Experts of a small language model: 64 GeGLU neurons an expert.
Below are experts of layer 9 (counted from 0) of a mixture-of-experts language model. Rows are named router (the router's row for the expert) and show model dimensions 128-191. Each number is 128 + 32 x the weight over its row's rms, rounded and kept within 0 to 255. Numbers have three digits each.
After each expert's rows: a language model's description of what the expert responds to. This comes from a sample of Wikipedia text that the model never trained on.

# expert 19
router:082124137132134148148143116114067126137135117117127105080055143079195162120103093139091113147129133157218152116128054123084112084090130139173139129087149102179126145157173099126112158111136166
What it handles: Infobox and table line breaks. Line breaks and cell boundaries in infoboxes, lists and tables, e.g. before "- Headquarters" or "- Country:", and asteroid designations like 2015 BR.

# expert 8
router:141117095142123175175155099155093142103135151115139141126131177098119128121070120160089116157116105150184103134118105148116144086147128132136074102064166140159071122123140128137131167168140152
What it handles: Sentence-final periods. Periods ending a sentence, often fused with the last word piece, such as system., assets., touchdowns., before a line break or capitalised word.

# expert 57
router:120092107113150142152124154110105104093176183119103110091128174089109149070079064147071151172187122089158179152126103137124151125158126149123109108116226167138102140115117088095119159174157160
What it handles: Digits and de. Leading digits of numbers and years in tables and dates, such as 2,102 or 2008, plus the pieces de, du, el, en as in de facto, deal.

# expert 54
router:144051050102103170113106119105117118079166193122081179139126149107097116121141110190093135133179153134191071164116108130106118104129191162157095138106189118182172110148147096128131148108162153
What it handles: Copula and ordinals. Forms of be, especially was and were, after a subject in biographies, plus ordinals like first cousin, third single.

# expert 43
router:119084080121139146149131096079098136116113201109141075100082143088138128082072099163139102174180110169149102141112085129082149116153170115146064148072151158117133102142138135130088162109129167
What it handles: Predicates, adverbs, participles. Adverbs, copulas and participles after is/was/not, like very, is not, may be, prior, qualify, indicate, selected, assigned.

# expert 15
router:114082156150057120147183128157134176105145155166125147101108110054096099149100103159079133115097173117177101083109098167094120033155135139104099146096143110160086123135125085076126113072159156
What it handles: Initial W word pieces. Word-initial W or w split off at the start of titles, surnames and names, e.g. Wiggs, Widow, Witness, Wimpy; also W in win-loss records.

# expert 32
router:116109089093131132173133152112154205129164131134141142119115162127108086085135082137101111157186139154172104156139086094090105087087157148151140153104201125119151131150100106166175134159143109
What it handles: Year digit endings. The last three digits of four-digit years after the leading 1 or 2, as in 1926, 2024, 1567, in tables and date ranges.

# expert 18
router:127144104102095136141154132119156155110171125119149127074112112156117069125085090135123112130184183129187136135123092158068114099104158168147050171093117179136118178131085154129155116113128088
What it handles: Range dashes and date links. En dashes in year and score ranges, plus linking pieces before dates or numbers, such as 1772–1838, "May 1652", "from May to".

# expert 13
router:124094154088142130120208171081110130097134178138110121058106166147110100106066098166100170120124168110206167075078100125102113097123147184155125137120164142132130153103100100137157132132150118
What it handles: Years and birth parentheses. The "1" beginning a year and the opening parenthesis before life dates, as in "writer (1830–1874", "(born", "the 1990s".

# expert 34
router:132126121085079147107169107121056153095157167144124164129124113101103090101077109138105086168133109089197114118135086129093083100077141145165128137102186150142110165169156130138090140120171183
What it handles: Institution name words. Head words inside names of armies, governments, universities and associations, such as Army, Corps, Defense, Administration, Association, usually after National or Royal.

# expert 55
router:130119106137085175104192093125120163059165169117127134117130135113121140108096095154082097164165146153177116125130096088120133061074183136114133101103160125173147132138093117159141181112134169
What it handles: Concrete material nouns. Everyday nouns for materials, resources and technologies, such as water, coal, iron, engine, art, wood, air, guitar.

# expert 9
router:104120141135149130148187161131134164104189188094131138081095120151078111125058125181113100111139186132166111162115131126141145086109152149118118142120166202114121143093106125127163195115160119
What it handles: Capital P and D word starts. First letter of a capitalized word split off, mostly P, D, V, L, often after a quote mark, comma or table pipe, as in "Poison", "Pontiac", Voivodeship.

# expert 24
router:116097085172097156114208072138138160108184161127135131138130081100122157102082084125107137151149156120141128127130125166065128105098153143100134114080147122164092158150149111156119070100120155
What it handles: Short adjective and compound stems. Common short words starting compounds or phrases, such as long, short, light, hand, good, b, often in Lightweight, busiest, or aviation text.

# expert 51
router:136112129131150122146165112123073155102162191139098145086113189122124110053109067148106124085103132142194146138146056184077117085076160139148086146098161201113077200149128119083157146121126111
What it handles: Third-person pronouns, taxon pieces. Pronouns he, she, He at clause starts, often after commas or that; also he- and c- pieces in words and species names like hemisphere, costata.

# expert 12
router:147133109145115176095198159126088155126158164111072163068087156141131109088110124154066110145141160137144129128137085202065150111132171168102071146101165141130120132160128123125122116145124160
What it handles: Table cell separators. Pipe separators between numeric cells in statistics tables, especially sports stats, plus semicolons in score lists and ") | " after units.

# expert 30
router:160126144145061186094167109143156130092146154155071175152123126113127140066121105150107127148138149113199120142161105163105140094103176202209112173054169176134088149156132116109128165095126148
What it handles: Proper-name opening words. First capitalized word of a multiword proper name for a party, festival, place or publication, such as New Azerbaijan, Old, National, The Times.

# expert 40
router:081134079170121134139160143112101179107127151132102145126083150112141160088105103193118108145122145092141146120087110169093126117111152165107118142108151187142115159122162121149101120115153190
What it handles: Mid-word consonant pieces. Short pieces inside words, such as ib, et, ect and cart, as in fibers, vibration, equilibrium, cartilage, often in biology and species descriptions.

# expert 4
router:156116081071128147128208150135104149074182173135054163128139096115131071048079090184127096150111158128186122126144085171102129097135128119108139166069152162191134116110154119097104122089171130
What it handles: Military units and operations. Military vocabulary in war and service biographies, such as Infantry, Corps, Battalion, escort, reconnaissance, plus numbers and headings in military articles.

# expert 36
router:108115127125168150102106118129099140141220107074127111114144086143106075188116076115112182145161128140191132109111080130061161093084170120135139109120127162133113119126125149101128194139131109
What it handles: Phase verbs and inner letters. Verbs like began, started, continued, plus letters or pieces inside names and acronyms, such as Vinicius, JR, SUBSAFE, TCR.

# expert 63
router:095116083139138138167173150140132161125128160156113104089086137086087120106115105170123140092136129082130126189110103098119144077130143147147143146068178186115106097093093084106120135162157146
What it handles: Prefix-split word pieces. Single letters after a heading marker, hyphen, quote or prefix, beginning a split word, e.g. ==Publications, self-published, pre-school, re-hired.

# expert 22
router:113112168151171141196194117137124154088157178171133137070056169126140152043086127152144170158180139133182121163100100166124113107062166114168135103108125154161120137136139170123103147143190200
What it handles: Latinate prefix pieces. Word-initial prefix pieces such as pro, pre, inter, trans, comp and Ex that begin longer words, as in problems, procured, prostaglandins.

# expert 52
router:157109073185119169165148144113109079109163175090092083114133173118125155121139123147109116175113156105171118137131044097081124073146132173162088138106219198120112133135098092150173156143137150
What it handles: Digits in stat tables. Number tokens in sports standings, election, climate and demographic tables, such as goals, points, scores like 1–0, and percentages.

# expert 27
router:144117141159104174121124129122063142112150123140117146130098164116085135163104059104102113120133140105187155119151127172079081099102138102165131124078137157194078146119149150126170147150174119
What it handles: Periods and initials. Sentence-ending periods and periods after initials and abbreviations, such as U.S., D.O., William M., and word-final pieces like ation. or ing.

# expert 3
router:081135096141104148140124159123072122068150147162111181133096161124128129073084107182139123166154145140197127142163079129097115045095128151132099135061189164120123100091119163125148173144171126
What it handles: Line breaks and headings. Line breaks after sentences, section heading markers like == and ===, and list dashes opening infobox fields such as Denomination or Headquarters.

# expert 33
router:104138110120148147135143160122156175099127162139098130072113151123124169079128053157131143141163142167124090134150094137062138135110161159138131113108129162140084122107110144139177152166126088
What it handles: Mixed word pieces, nationalities. Varied pieces including disc in disciple or discourse, Indic script bytes, year digits in death dates, and nationality adjectives like French, German.

# expert 45
router:112054070115117178135153093115145145114161195088121174132133188100103095125145118128125154166167206137193131142122070102094185066123158153184120151120171178144105168141143102111154133194152147
What it handles: The definite article. The word the, alone or fused with a preceding preposition or verb, as in of the, at the, during the, is the.

# expert 59
router:144084096131168128172176117101130129116120137092069159092115177097119116077106061131127091138164154129165189165098119134143154105129178148120140137120127140162104142136145108114100156129104180
What it handles: Sea and short e/o pieces. Short word starts like se, e, o, De, especially in ship and sea contexts, such as seas, seismically, tonnes.

# expert 21
router:119109066072111143112154177148150109134208173164098168064067129086088118088101104120144118108180152143152109148117077143061158089091127135136064176113159182098145185082099109157154136119117125
What it handles: Table cells and separators. Table pipes, line breaks and en dashes in sports and election tables, plus spaces and short function pieces between numbers, as in Round of 32, Set 4.

# expert 58
router:119071087101123125125145166158121122136167177115171129159126185100109139095123081135173114094147147163106120180166101107084161084116144136128104144111115150147128158122125118075127146139187134
What it handles: Vowel endings in foreign names. Vowel-final pieces such as i, a, o, ini, ari, ani that end non-English names and places, as in Luigi, Lazio, Hietaniemi, KwaZulu.

# expert 14
router:135059093091151146145152147105167148145138153124096152126100139099132104088135060159135060178139140076183142112151124166099164142123122091154127163151169127107086175113166103109130100138147187
What it handles: Dis-/rec- prefixes, year digits. Word-initial pieces like dis, rec, ens, Dec (disrepair, disastrous); also degree and minute signs in coordinates and digit chunks of years.

# expert 60
router:124084076087107113149147112090091163163129132100093150172151133150179146113143042158077103144176148148147095147157140128099120058133157177144121148096128128132150194141132122123112132116127183
What it handles: Arabic and Persian name pieces. Pieces inside Arabic, Persian and Turkic names and words, especially b and ab syllables, such as Gulbuddin, Eid-al-Fitr, Abd, Shah.

# expert 16
router:146102145145111171141112166123106145159190142065059185110152100120121103104092071120089126127137163172140119122114118159098167048123169171159114171079113140128191160130140156082149168170157149
What it handles: R-initial word pieces. Word-initial R, r or consonant-cluster pieces such as Br, Tr, Pr, Gr, as in full-rigged, Pacific Rim and Rio, plus line breaks and bars in lists and tables.

# expert 7
router:161096160117103108131168125124108192062146117089124187152108123134112132068117091117122098141165129148179106132093111169140174100144182118204088122101146124132128165124189116129121160100143156
What it handles: Numbering and list labels. Reference and numbering markers such as No., #, Vol., Part, reference, and list dashes opening infobox fields like "- Nickname".

# expert 10
router:076122132161066180151109127066121190138173148117129123092068155129152142108086089186048127162114160115113107148130077138116162084113190103187112105087174113152113159112120081124103164153198166
What it handles: Political verbs, election tables. Base verbs after to or a subject, such as hold, seek, represent, accept, serve, plus candidate, vote and percent cells in election result tables.

# expert 48
router:175089067074094186102144110102142159126154162119070130153102192102107113102131080152133117128145151142186138160137132128120154077082163169129087169085174146151131160127156106111151158120174101
What it handles: Quantity words. Numerals and quantifiers before a plural noun, such as three works, several more, many, these stations, number of.

# expert 61
router:103079100157171124140178159137087184101149122123072158141120185123200078115113107116116176154123129146185149127151117081104148129110124120083090152112189144137121164069105148131170135171228136
What it handles: Non-Latin script bytes. Byte pieces and letters of Cyrillic, Thai, Greek, Arabic, Armenian and Japanese text, such as и, а, ร, and occasional digits in dates.

# expert 50
router:154120132142099150121188100084120131085153118102117158129126149128163113136113085176073155130176186171171139129140118116106100130130136140179115083125169134109087097146105138135138135115149135
What it handles: Hyphens and abbreviation periods. Hyphens, dashes and periods inside ISBNs, URLs, initials and compounds, such as 978-1-...-9, latrobe.edu.au, Ethan A., plus some sentence-final periods.

# expert 37
router:104110082106120128125125134143122179108144173126105184076108149124140140093074084131159158162155209163153157151125092135096135116125125146102132177120189143150165145108126115123098128141180199
What it handles: Table cell separators. Pipes, spaces and semicolons in numeric tables and rankings, such as points lists, sports stats, unit conversions like "kilometers (", and chess moves.

# expert 23
router:121070122120096099148084177171101154129141141088133153101129138097113087108109054126162146117157162162139135232170084150095173050142142147131147162132157097120108127112093097085067174100163153
What it handles: Vowel a word pieces. Short pieces built on a vowel, mostly a or syllables like Ma, La, ha, ina, inside foreign names and words.

# expert 62
router:073100073090106154138145164161124163094149177098144175096107128099113075137106102177095102122132157147176129149188101111114098134074188154145134141079141129135131126107059141114146131127160085
What it handles: Paragraph breaks and headings. Double line breaks ending paragraphs or infobox blocks before headings or new articles, plus openings of quoted titles in lists and succession boxes.

# expert 6
router:109106111120107169154178170149129157139165129148085105151030184130172110078117093136089067132139146158161100122145077191125137119129126097154097176106228195169091146134152088046138101142155135
What it handles: Numeric punctuation marks. Decimal points, colons, slashes, degree and minute signs inside numbers, scores and coordinates, such as 3.58, 7/10, 25°11′; also past, p.

# expert 26
router:091118106146106182118152140073159146074194179155073146120131146118136127090093113150087178157110141116171153088125078150127128125092160174138106127123200112124143131143140136112126113152148148
What it handles: Sentence-opening prepositions. Capitalised prepositions opening sentences or list items (On, At, After, During, By), plus At starting names such as Atheist, Atomic, Atyrau.

# expert 35
router:088041141108086127070128100111142162142146139112108150060100150134161102098108078128160126123110174113110115140116091135106147087096110139172116142100147209137124144156107112121158182106182097
What it handles: All and first names. The word All in titles and honors like First-team All-Pac-10, plus given names such as Michael or Steve, and words like kn, Despite.

# expert 20
router:101069119118126153155122127090134115135188143112080132132120122101165123082098060184099108109188114128111113140203110174100130116115127133136121131060176148159077108116154151121105165110140155
What it handles: Light verbs before objects. Verbs like had a, took, making, suffering, won a right before an object noun phrase, often in sports and career narratives.

# expert 17
router:071126105093089115121149137118125156084176154108179128114146149079137108048087096122066124187161152152217095142156130146137109140119125141174123146089125144132078139166118120174145109099135125
What it handles: Award and title nouns. Final nouns of award, championship or degree names and digits inside parentheses, such as Prize, Award, Championship, degree, (2005).

# expert 2
router:088106120132104178150169117074126152130200190135099151123132138105149102109103073185057141161162127104161147129145052148099170062095181157151117144046165194130118125124133114080123155161178154
What it handles: Prepositions after verbs/nouns. Prepositions and infinitive to that link a verb or noun to its complement, such as due to, lack of, famed for, accused of.

# expert 25
router:149161082142141163132181180124112169115167197099046153111108146104155129095087099184127118132131141130150094142156107094111082110098183189098129139096195162172126162114096115120147143157103111
What it handles: Nationality adjectives. Nationality and language adjectives such as American, British, English, Italian, Hungarian, especially opening short biographies after a title heading.

# expert 49
router:130098087118116164188149126162102158149181150105088141117080128136117135112062122136127133094135149120198195116136054084096087082083174118077084128150155113100127169066156118140123130137212170
What it handles: Mid-word Latinate pieces. Lowercase fragments of Latinate words at the start or middle, such as re-per-toire, d(oped), opt(ical), int, recept, obst(etrical).

# expert 44
router:155121029131086136095219118139116216141149134085102127167097132094095141087106070135111084122148126109197122116157105128094114090089192159132122101095166138140133120132133112172143144139150184
What it handles: Concrete noun word endings. Second pieces finishing concrete nouns and adjectives after a split start, such as harpoon, pistol, punk, fingerboard, plus whole nouns like gun, fire, rock.

# expert 5
router:100089091049121133122204151137098128113189150129142151090127162148100072158096094144158122148115196114155106133119067137120121107109137183124087147124150169114177130116140142108145170136119139
What it handles: Prepositions before numbers. Prepositions, spaces and list dashes placed just before a year or number, such as in 2013–14, from 1988, since the 1960s.

# expert 28
router:077124112112141169096120199135106142095149148143043140086102142107147122087058111137136096171124214176128154087148128131088101094112125110157138126107142165135116158142129106156110127175156146
What it handles: Non-Latin bytes, table separators. Raw UTF-8 lead bytes of Chinese, Japanese, Thai and Greek script, plus table bars, coordinate separators, and odd pieces like spok and Dev.

# expert 56
router:108130124095136093151179106124059156128162226094114135162113168137178161132096090152117105169110181157161153136120101133090182123107121189128165180129183176140099172136069091130146098120082142
What it handles: Short mid-word fragments. Short letter pieces such as at, ab, cap, ig, Am inside longer or foreign words, as in capitulation, anatomy, Paradigm, Amfortas.

# expert 38
router:138109138139143123182220127137069182101135184113130131062069125116207159105103143121106164162131123068195132127105104116121105112133152148122111131072173160158082150117125121146153161092145132
What it handles: Music infobox and table fields. Letters and separators starting values in album infoboxes and discography tables, such as Genre: Folk, Label: Emerald, column bars, and non-album singles.

# expert 47
router:160101112097078164161113135096091151123129106143140095147075175102167105097093063165127132136136141089187134135149055141090137092081156158178155142102140158140148127161091073123171192164149184
What it handles: Infobox and section breaks. Line breaks and fixed headings in infoboxes and place articles, such as Scientific classification, Personal information, National Register of Historic Places.

# expert 53
router:128065117102103114124138125086114125108131161121093115142088163105143093105083073102128128171140156109132125111138091127068102109066181164126106094071154133149152107167100143138124137128123153
What it handles: en syllable and digits. The piece en inside words and names like Leninism, Genevieve, Penry, plus single digits in citations, ISBNs and scores.

# expert 11
router:132138083161071132164155166138072171113160141115091121157143146057094112082125096154120141121176152125180134127133077107114117137047177185174095147074168173155120103070153129090172151110143093
What it handles: Occupation list joiners. Commas, and, and field labels joining occupations or fields in biographies and infoboxes, such as filmmaker and screenwriter, American, Occupation:.

# expert 39
router:134123097103121168088169132130094176119126121058144139130111154100085088135112128197109138161164166117141105141122061137122124051073173162125140133097194165135094178155132133160118152146134156
What it handles: National and international adjectives. Adjectives naming nations or scope inside organization, award and event names, e.g. American Society, European Team Championships, World, Danish Academy, National.

# expert 29
router:144141095102095143142167134133137153141157123115056167193095150135117092108083068174129154183197101143172114111082120127105141125134135162143106108127200178121103160103176088101143115111090158
What it handles: Short consonant syllables. Pieces like ak, ag, ok inside names, plus words such as head, Chief, Mad, flag, as in Lakers, Dakota, staging.

# expert 41
router:126082130146087153154136151121157132088126158104131148121114188103127153119117103144102121146158155126172166117148123164092148084105153176204108165104161141184105128116140114128130163162094108
What it handles: Surname middle syllables. Middle syllables of personal surnames and given names, often re, le, qu, ell, as in Jarreau, Marquette, Althusser.